From a checkpoint of a small mixture-of-experts model trained on Wikipedia.
Size: 11 layers, width 640, vocabulary 16384, 146M parameters.
Training: a variant of Adam for the experts, 615M tokens, 4695 steps.
Below are experts of layer 8 (counted from 0) of a mixture-of-experts language model. Rows are named router (the router's row for the expert), gate (a neuron's input weights, with its number), up (a neuron's input weights, with its number), down (a neuron's output weights, with its number) and show model dimensions 560-639. Each number is 500 + 25 x the weight over its row's rms, rounded and kept within 0 to 999. Numbers have three digits each.
After each expert's rows: a language model's description of what the expert responds to. This comes from a sample of Wikipedia text that the model never trained on.

# expert 44
router:470516563521492481501538528500456531521447466541522545461481469523530530504525528512478527531486494525543449482540502501501475489487513494527492465504505530522524532478487474552484502456489493541533478477476521510527537473506478491487523494
gate0:544496510494528536503539473483460499512510543506510527528512545474531488497489516478506513504489449515492445487509496501479488521506528504533519489496516524481505545488477457510533455461510502477483490533524470542441470508500501457492491525
up0:484492507525524502549520516428537520539451521557492528502478508488512591489513495507515553500503505483483455478494511513523472472467503516508491514530515517547490518508508521491505516459541502476462489498486498511462525490491464543535508498
down0:525495470542422485535528513490506490463522514495495514545487488539515463479520504466461533454514511519470474477501498504507562453495480504501456518490526508514538486541503455497500483487512538437510492553507475510471564503496446515501529474
Description: Infobox field labels. Field labels at list-line starts in infoboxes and taxoboxes, such as Born, Died, Country, Genus, Coordinates; also "the" mid-sentence.

# expert 7
router:462516501510489481488492520492489528532469492518519521478505476498498530473531517544490489514474513526531517456508517497529452458452489474548465483508520509538510507507502459518443516463462525528518475507507518496503513481451469501463525490
gate0:506490510552492465468469494470477544534518496482506505544493497506538478494543492550501465525462528500503522515451495466498513442483443472491537535499477498528494478492530494499497481534493497534494459522518548490513507506502485478520519456
up0:494532492482506459490491525489488514521482481521519550429501514472459505486499509501562502550446478480557461506522484512540473458513534524503502537490505494510495443443486486500461505520499501489506482505502507514542544525515452533536534490
down0:459502542514507508495516428516494507506482489513480490529530504489488484502506515473548486490501535495469523478534517459477515517530484489515499438496533467506474537477509519524515534511521527512492515465495538497512453474521506493532506495
Description: Name word endings. Final pieces of personal names and surnames in running text, plus common first names such as Chris, Steve, Mike, and initials like S.

# expert 62
router:476556498528487502489524504471457517533491489523514526480493464535517546496505509515475525481470507512513519498518517524501484455486443481491510464522518542522544517525513494519499533485478509519544476502496518472549503490499513479462521491
gate0:490444500497464457495498531481496506512513519491481499496520491500522456539481497471526471509504459510482499500463500479477481487527473482498508501515565464483516549488494507522480480500475444480485535496469547547528506462514487514471492466
up0:507537499531521504507516506527553504508469463515474514508520495501514508529482488492539512501493482483521521534497522462505520533488498489512497476503486505474503538486493491513520493507536451486515458433480508538507515486492502487524508508
down0:499471508508486448483534497486532477504470514496468536517501478490501513537489542475488505491549518489517537494481520527440529519508508523513495518490519495491538515529491489479504518521448501478482476530497544502463514503524453508414479486
Description: Mid-word Latinate pieces. Inner pieces of long English words after a prefix, such as dic in abdication, vo in revoke, f in intensify; also table pipes.

# expert 31
router:490544528512457471477520506465458501520478482509496507473517480526521507522521480498484495510478507486539528480524530503504463493504477518524518482513520495515517527526483497512492496473487541513506477487464511485488497484502473508473486497
gate0:517517498483470483491483527515516467490501517513486516511471496481541483469528489511505486482520476484505505494482534467503498503527501515507492515476507547565503514489568525500502525491495470550452535490469495513472503532502500526520494522
up0:477492503488514505529493517492501497492513509529517449501494496529516502520510499453526520506476520497568492543498475500499491533517455440488508509490503491564502584495535532532481518490520501545462467493526490496481539491484522492514455471
down0:532477494473506511512481544456505506472462492534556483462502478515516523511477522481485509509465448485524513493512481519495501534542511481502510485504513540483511510509527532540466531498510511511517499481526509532472501494487501518494466482
Description: Foreign name fragments. Mid-word pieces and accented letters inside non-English surnames and place names, such as ó, ö, berg, Krat-z, Gyl-len-sten.

# expert 60
router:506521529493479490499525570521478535519475471501531495471476479537508488509516507547502504517465518521512522479516545506508508477454474428516464474505516510529506533515494482503481502493487522530518496498506511495483516477464475494484510494
gate0:515454502549490496533489502531467503511473477526481471449509485479509425508496512479539503542488463496518497529475528480490495528522479473493468488490489513507511494492486489483544486547471491450569539437513526482550527495463469475517495527
up0:477475501523492476518506492520472502534500479504487544485526498500498489471492494526511430554575520482520466515465464538509552507513468473475539495473506507518508505504504541502506470429521455511496487476539503498498519447518516474488525534
down0:448496501492491531511519500492525471525477483501556495477496528463506426468525461492507496514538482501524506542526486521504469526502501525462500509501487511542431495501492503498474541483499520505510519492487481492479493475494498520503505432
Description: Foreign-language word endings. Endings of words in French, Latin, Slavic and other non-English titles, names and citations, like ise, ral, ensis, and Street, Avenue.

# expert 8
router:479527529543494466491524529509474525489497485557505514467529458544514498487548539494486504498454503498518553462478519552511495490464461470494498486517515514507543492511484526503470531481509502522498479488478524510535521484451483507467534498
gate0:558520498511499482516545505521525461524503519470529530475479501499512511503484513508499529528463487517523491508505544529481514502490481426509503543494497498522461514477513506475486512456517514523508544480510503543524545474451522513490474511
up0:531489472486471553525503452523504490493461510515491522491496518479495472510488528503539474476469496500530510518489476496506512522479484502514547571501466515501519478477527519502497514426475518475477497470474525528522529512511478590492495504
down0:554486527511541496494499451474478523531489465459495518492518489503490445473508503500458507458485545489526508476491480495487538512517522503485480491492448490502543484519480469483502468535515501482428497529463466509513485552460528502474549481
Description: Table pipes, French text. Pipe separators between header cells of wiki tables, such as Role | Notes; also French words and fragments in titles, such as des, du, à.

# expert 34
router:499523540491501465476532537473532556537529497544495521498500476505536527483494497504489516512466533491502528463526525538495473467493445460511485472527510532506534515561477492497494543468503520483534476530454502495532513478500494476473523526
gate0:532531472489498496514501505541492494518492515528477524498519500537532515499478519502488492483548472500515546478486495489476497510532511492542494464533510530517515500488524484471496508524485489507514486526454504501464529514503498499480492528
up0:512522483487480475494511499497471481525483449490509499484559484526474514485499506512475477516491481464512463473534536507513460496489496502467503541491512455497491523495516474500509508492498489538512470524518530493529519465511461487509540490
down0:491518496510526489483510492488512511473495515526517540511516521538558519494499501479518494542486497534494475497503493519468507477500510484496509496486525582500467521493521542455505524480483487478508469464502479487508508532490486497447527510
Description: Colons and approximators. Colons after infobox field names like Condition:, approximators such as approximately, about, top, and route prefixes like US, Route.

# expert 13
router:495538513517486497468477516491465529480430471506496509480503500524531507495508516474479504486492501527507497496501524536497485475505461459511495475501523489472543531557476470499504526500495484536509505442498484444526500483483493493465475495
gate0:468469520498479474471505484472500487491491483496532476467542527478503460449499490482517501489483510537534482480490534496517483455481526463505454474512509486475494500533515488438526472506475487511552501500501523501477506504463488538500502496
up0:457464493494524490462465459510487514498501518508503451543515500457520505456454491461498545547488444495499482494533551500518509455499494504490492520486510524497495499500488477471524491535502530469525458514499556484502508501476492479472494505
down0:485489491526486476519531517482470472492491543500505472520527507498492496533498516516515490490473516520512485495492515477464485513461528520490451487553523484486518477491517567483511511497470473500481493542510483540505465508544508527519562480
Description: List and table separators. Pipes, opening parentheses, dashes and colons in tables, infoboxes and lists, especially before numbers or unit conversions (15 km (9.3 mi)), plus until, since, born.

# expert 26
router:477520532508466500493508516486465528524498478508509556504501495517547521463550517555483499518489511514512515510526514501507449502476529460532451520491541499495508540522468495551492506469494512532511495490480495496518518473484494486447525509
gate0:507506514495463482468481520490491466498500495481522507480487523545521497467515547497501506522520487575497499500479451529526516483476527501549488513524533487532499496488491478543518482467488451525513483486509473537460535475514500479477522517
up0:495490501489493488506502488494513462513506498556512549490492493556518521497517474511462501497481472516501464508482516444511484510504502521535491506493574486484428516461515482494545449500498471518486547501512491520462474492511510481547528481
down0:513493518508469508512460468465501493459509505504524455481516492529518491541502466493440514529526517505508464522520448499488464500463493479526510519515497517492508513505542502483464472504521519498519507500473444505491461508496493491467476470
Description: Opening parentheses. Opening parentheses after a name or term, before an acronym or birth year, such as (FIPS) or (born 1983); also = and _{ in formulas.

# expert 53
router:489503548498412512485501515480465511533495466508541498472507462554525478511537502498475490494455508530534489459515517542522501501464480488550463467525537532532527505477505485508491531463512533523499495514495538493504504473488508506497514479
gate0:505500488491475489476456479507513454497508502496477501511508466491507481517489487555509456460471486518502464491481511502498514500449522512501512474497494454502541522495488501520472477517513500493557539514492488437539506484460481507464466452
up0:472487474471537524500539491492493482490487496505493482549483547523507498532499512523506478459573507482514505530523538509559535523487514445470472497481510468552522487485508508500512498510458521491472505492485497481512528506458496535497507505
down0:488533499479508461506511492489466516535497484482557519482569507502550540478513525479479497531522545502496469510532514453496527465508462528514514553515473504534504515535517491481532491483502515491460451499497500496506497490506473488502540520
Description: Taxonomic name pieces. Pieces of Latin taxonomic names and suffixes like -aceae, -acea, -osaur, plus digits in years and tables of species lists.

# expert 5
router:494491545518523473527522549532488558505477509518525549474528478528514514469549526535494518482464533523515536487505500535520485474440482464485465468522495551533528532495496461510489498464505527563504497508458517460508514457484484498476556490
gate0:499519498472530531494567505457525482503490513463491499506548520499485482540516493527474492479526489540537508509530503510556483455482507523560486476491484508513489554501530513485498487454504504520521541522508540505509476506486548496534563490
up0:501478461485534519493502513493538528508475517525444532466500486488521499432510466507503508517474581519490433510507540443491506501429505500501469468504458469540557500505512513517488524508475556500497460502467538497473521505484535485511503490
down0:510517484544511482524490495508520469504560489514552500492474486489490449475476547529522467517560529504518498515484530497481490509531490562514535512448521522495504485525485520489540553506466517504513463511513477540515509514536519528492488523
Description: Verbs before complements. Whole-word verbs heading a clause and taking an object or that-clause, such as indicated, provided, announced, plus because, there, and semicolons.

# expert 52
router:496513537523493492493509489512479537500497462537513524496523460518541519470517499512513518500482512489544533505532535501500496468484468477535443466539524520520529511526467515496501532457485534515507505481449541493511518471447456494470516495
gate0:532535532461500505519523506490514493522521483515560513534554491488520506499516483480486493503533500533523476525506503496505485470501525521508471517465517512514463542517496495488486507459468481490475505503519571548448468529498492496510527498
up0:463491527479506499455521508539540505491501471480509459491448512493444499518539525510490507486496459492517531471535470501502528473498454499482444503507458461516501480494491506498470518492518497517499531475477471534460507484483507486521506457
down0:533531495466521525486498551479502532512494533490495532528555498517498496476515448440483470510510503504507537498538511490508537515506472470502549463485484473499472496483486490478514525469501497453504516479520513458467483505481489532460520535
Description: Determiners before nouns. Determiners and possessives like the, The, a, his, My, Our, usually after of, in, to, before titles or nouns.

# expert 25
router:457531530523479491504511577468476524500490487500525540490527484526519516468556533511452510535494544477513515475517536515545504477457477442530467504537545528536512522526484495537486518461502511517497510504475528474498544469481472492456525476
gate0:495493468522516512486494517525469504487530475470480492531496484478523533564516522495489515538511510478438487480508514481482483510506498511475524500483467513496520470454524480468529455522532530524510504496484505465490478484478514522498523507
up0:519484544478515499494504490518529528477499501445501441445538494518489513531469476494496529542494500506534489536498543536557517489504498499464429521506466530496455507477501491533501496493460501509532492511471522481481534537514471502528515512
down0:471492526529510495482479487468436512490490528541540501531517506483544520524502485499497472499492471538495497456538506506520493525482498490476498513477458536517458527474519508461481493502494475521513507527523500486516520504534501562444492509
Description: Subject nouns before verbs. Last token of a subject noun phrase just before was/is, such as mall, terminus, It, which, who, and closing parentheses or quotes.

# expert 19
router:485502513502479487496513516494487506524479481489488551500539484493526544506539525505479518435474514525534515480517489523514495457472463492539454486530513490511497514526490460520447523491505495513498497463456518508501493471506463488472565484
gate0:498495492517449511487515492507489483557510518487522502500508495494528485516511475533524501500449478494525462501500492449515472457520549515515506536501526499509513486508530501485462511471497503506535483486467477502480511489506503510479512495
up0:502457466524490506536506536468482542434476489536498454490456461582526483451517496513524487459498497439460483496530494536476532505482503481482491511466477487506488478507461503475515493489513518489519539509523509493519545498508514493469512488
down0:454461497526471512480500493514544489488475497489497513520521550462472537483514554481514562516487472467507530529520507459484491468521531473529499538522516530511540488458529497487547491513443473539507508501470506458491519475528549476466508506
Description: Verbs after subjects. Verbs or verb-initial pieces following a subject or to in biographical narrative, such as returned, moved, wrote, th(wart), ab(ruptly), plus blank table cells.

# expert 0
router:492557514498453495476513510445485463513491506555535505450516488508504534489506544542483534511487519515522543485524495509542494475451487467527491511500489521494500495520491471510505535481477522509505471462486492473483532443475496470471509481
gate0:508507521536505555492494509490463542487540498463492503448473515529496482509505490530501502493495512485472487504525492470510528543518440467500526535542554511490530521475511459504477487478456449515498479462530531508519504475505478501482497495
up0:479477415537525494477500490523521519533519508542525516531531494494522524464500478507494477524528509507536472481527503477509490509502500495505504496462482524515508521548502507514510495488501480500526474512452505526517481516543493522527506491
down0:491525491508477495491492532517478520531544513508492489469497464499550498449489528505491482548513492529507525502521491492519456466482496510562498534502499490486473501515507542532517489474495447497519493483524457456501531530484493513501499484
Description: Name-final word pieces. Last piece of proper names such as clubs, places and people, often after Th- or S-, like Thame, Newell's, Stavros.

# expert 22
router:489504505523516492508536514486452500526485470483479510477508485524527550498506541526486530486488522511501497487486506515490440502423515458517495477520540508516543504514451476461474508500474541560501495473484483458499507487488455534464558484
gate0:526478507537508553492495479512509496493502552530479495502466542470463537553556542490498528498501471481527516483447495515489469482493470471502518501529484523546483472481514474492477496531490502509502507470511539506510540437471441473474511467
up0:507526499481526527485489461481549535523504518513505533511516540482487503481503465475469476468529515468560556530491506520508494518497476532534467506486486500505501531518507456511489487502498528491522490499512494515493507540500492517516487523
down0:503559490489492500519493483507499480523505501488466513531465513498547516479495531512501503476535516485510561474466527445508518495499503529448543480541466500484527458506481442523553509507458489539481503515533488476443461516508542513511528509
Description: In before dates. The preposition in before years and places, especially "listed on the Register in 1984", plus sentence-final periods before line breaks.

# expert 35
router:460515512527492482471507555490489507500483488536512531474484464505529514491530520508475515515475511516496512480533543506529493471496478490551485489524554521516491513502493494494490529495459523511505477470461482476523534463487504488500533466
gate0:504480522513498553463512486473507488504512506516521499449506530513522517484453510493475499551501498495535464521490465488468496469453507535558508496508493521525479466502491492516448484470488481488578517474473527511479493444547491509522516507
up0:520496535487487557483502510496516498490556508433511508510527517501494543511499497502503495552513526496454486486495470461468520525489526505519515517464475540513508502513516502515442485494518480498532487525465475527512436512495512501503485489
down0:519508517476482489462493485467524467497510495478495470491527501513534460521520483474493474533472472531480493477505512537464464517517502553478466516469475516530512479520514505508450476542467436511517529515473486550494489485523518527501492565
Description: Plural nouns. Plural common nouns after articles or possessives and before a preposition, such as games, students, troops, visitors.

# expert 9
router:469545518489492472511535505490474533510447463493522519485524491534507518507516530499510494502466531516540491480506508488527503480442510468544460498526531530498531521503475496509491545496490528538513513473468511494513517467483492496457532470
gate0:469482510487523513464518456505514488464537486509469490503515495519508505517467499478518518546502492495505468489533464548523514487464459505487458494498514508513535486497507458517470514495455523545502503523493517489488512527517526525493491511
up0:521486527502497531481469448494519491510500474499469518495485536489458494540507454531500487538505507488493498524479485516504474504524518502500502518544431495456484516477446531434509538537500510482441525482497491526509470538485495506501502502
down0:460482495511499450512428512502531496479543533546506520508527486512500479535524509490501491518494519511446467492500489479485504498514471477470490499501493542486528481497506445505460499486494521544531470483472474470494473512504463508508494506
Description: Determiners after prepositions. The word the, and also its, on, along, whose, right after of, in or at, e.g. in the semifinals, at the end.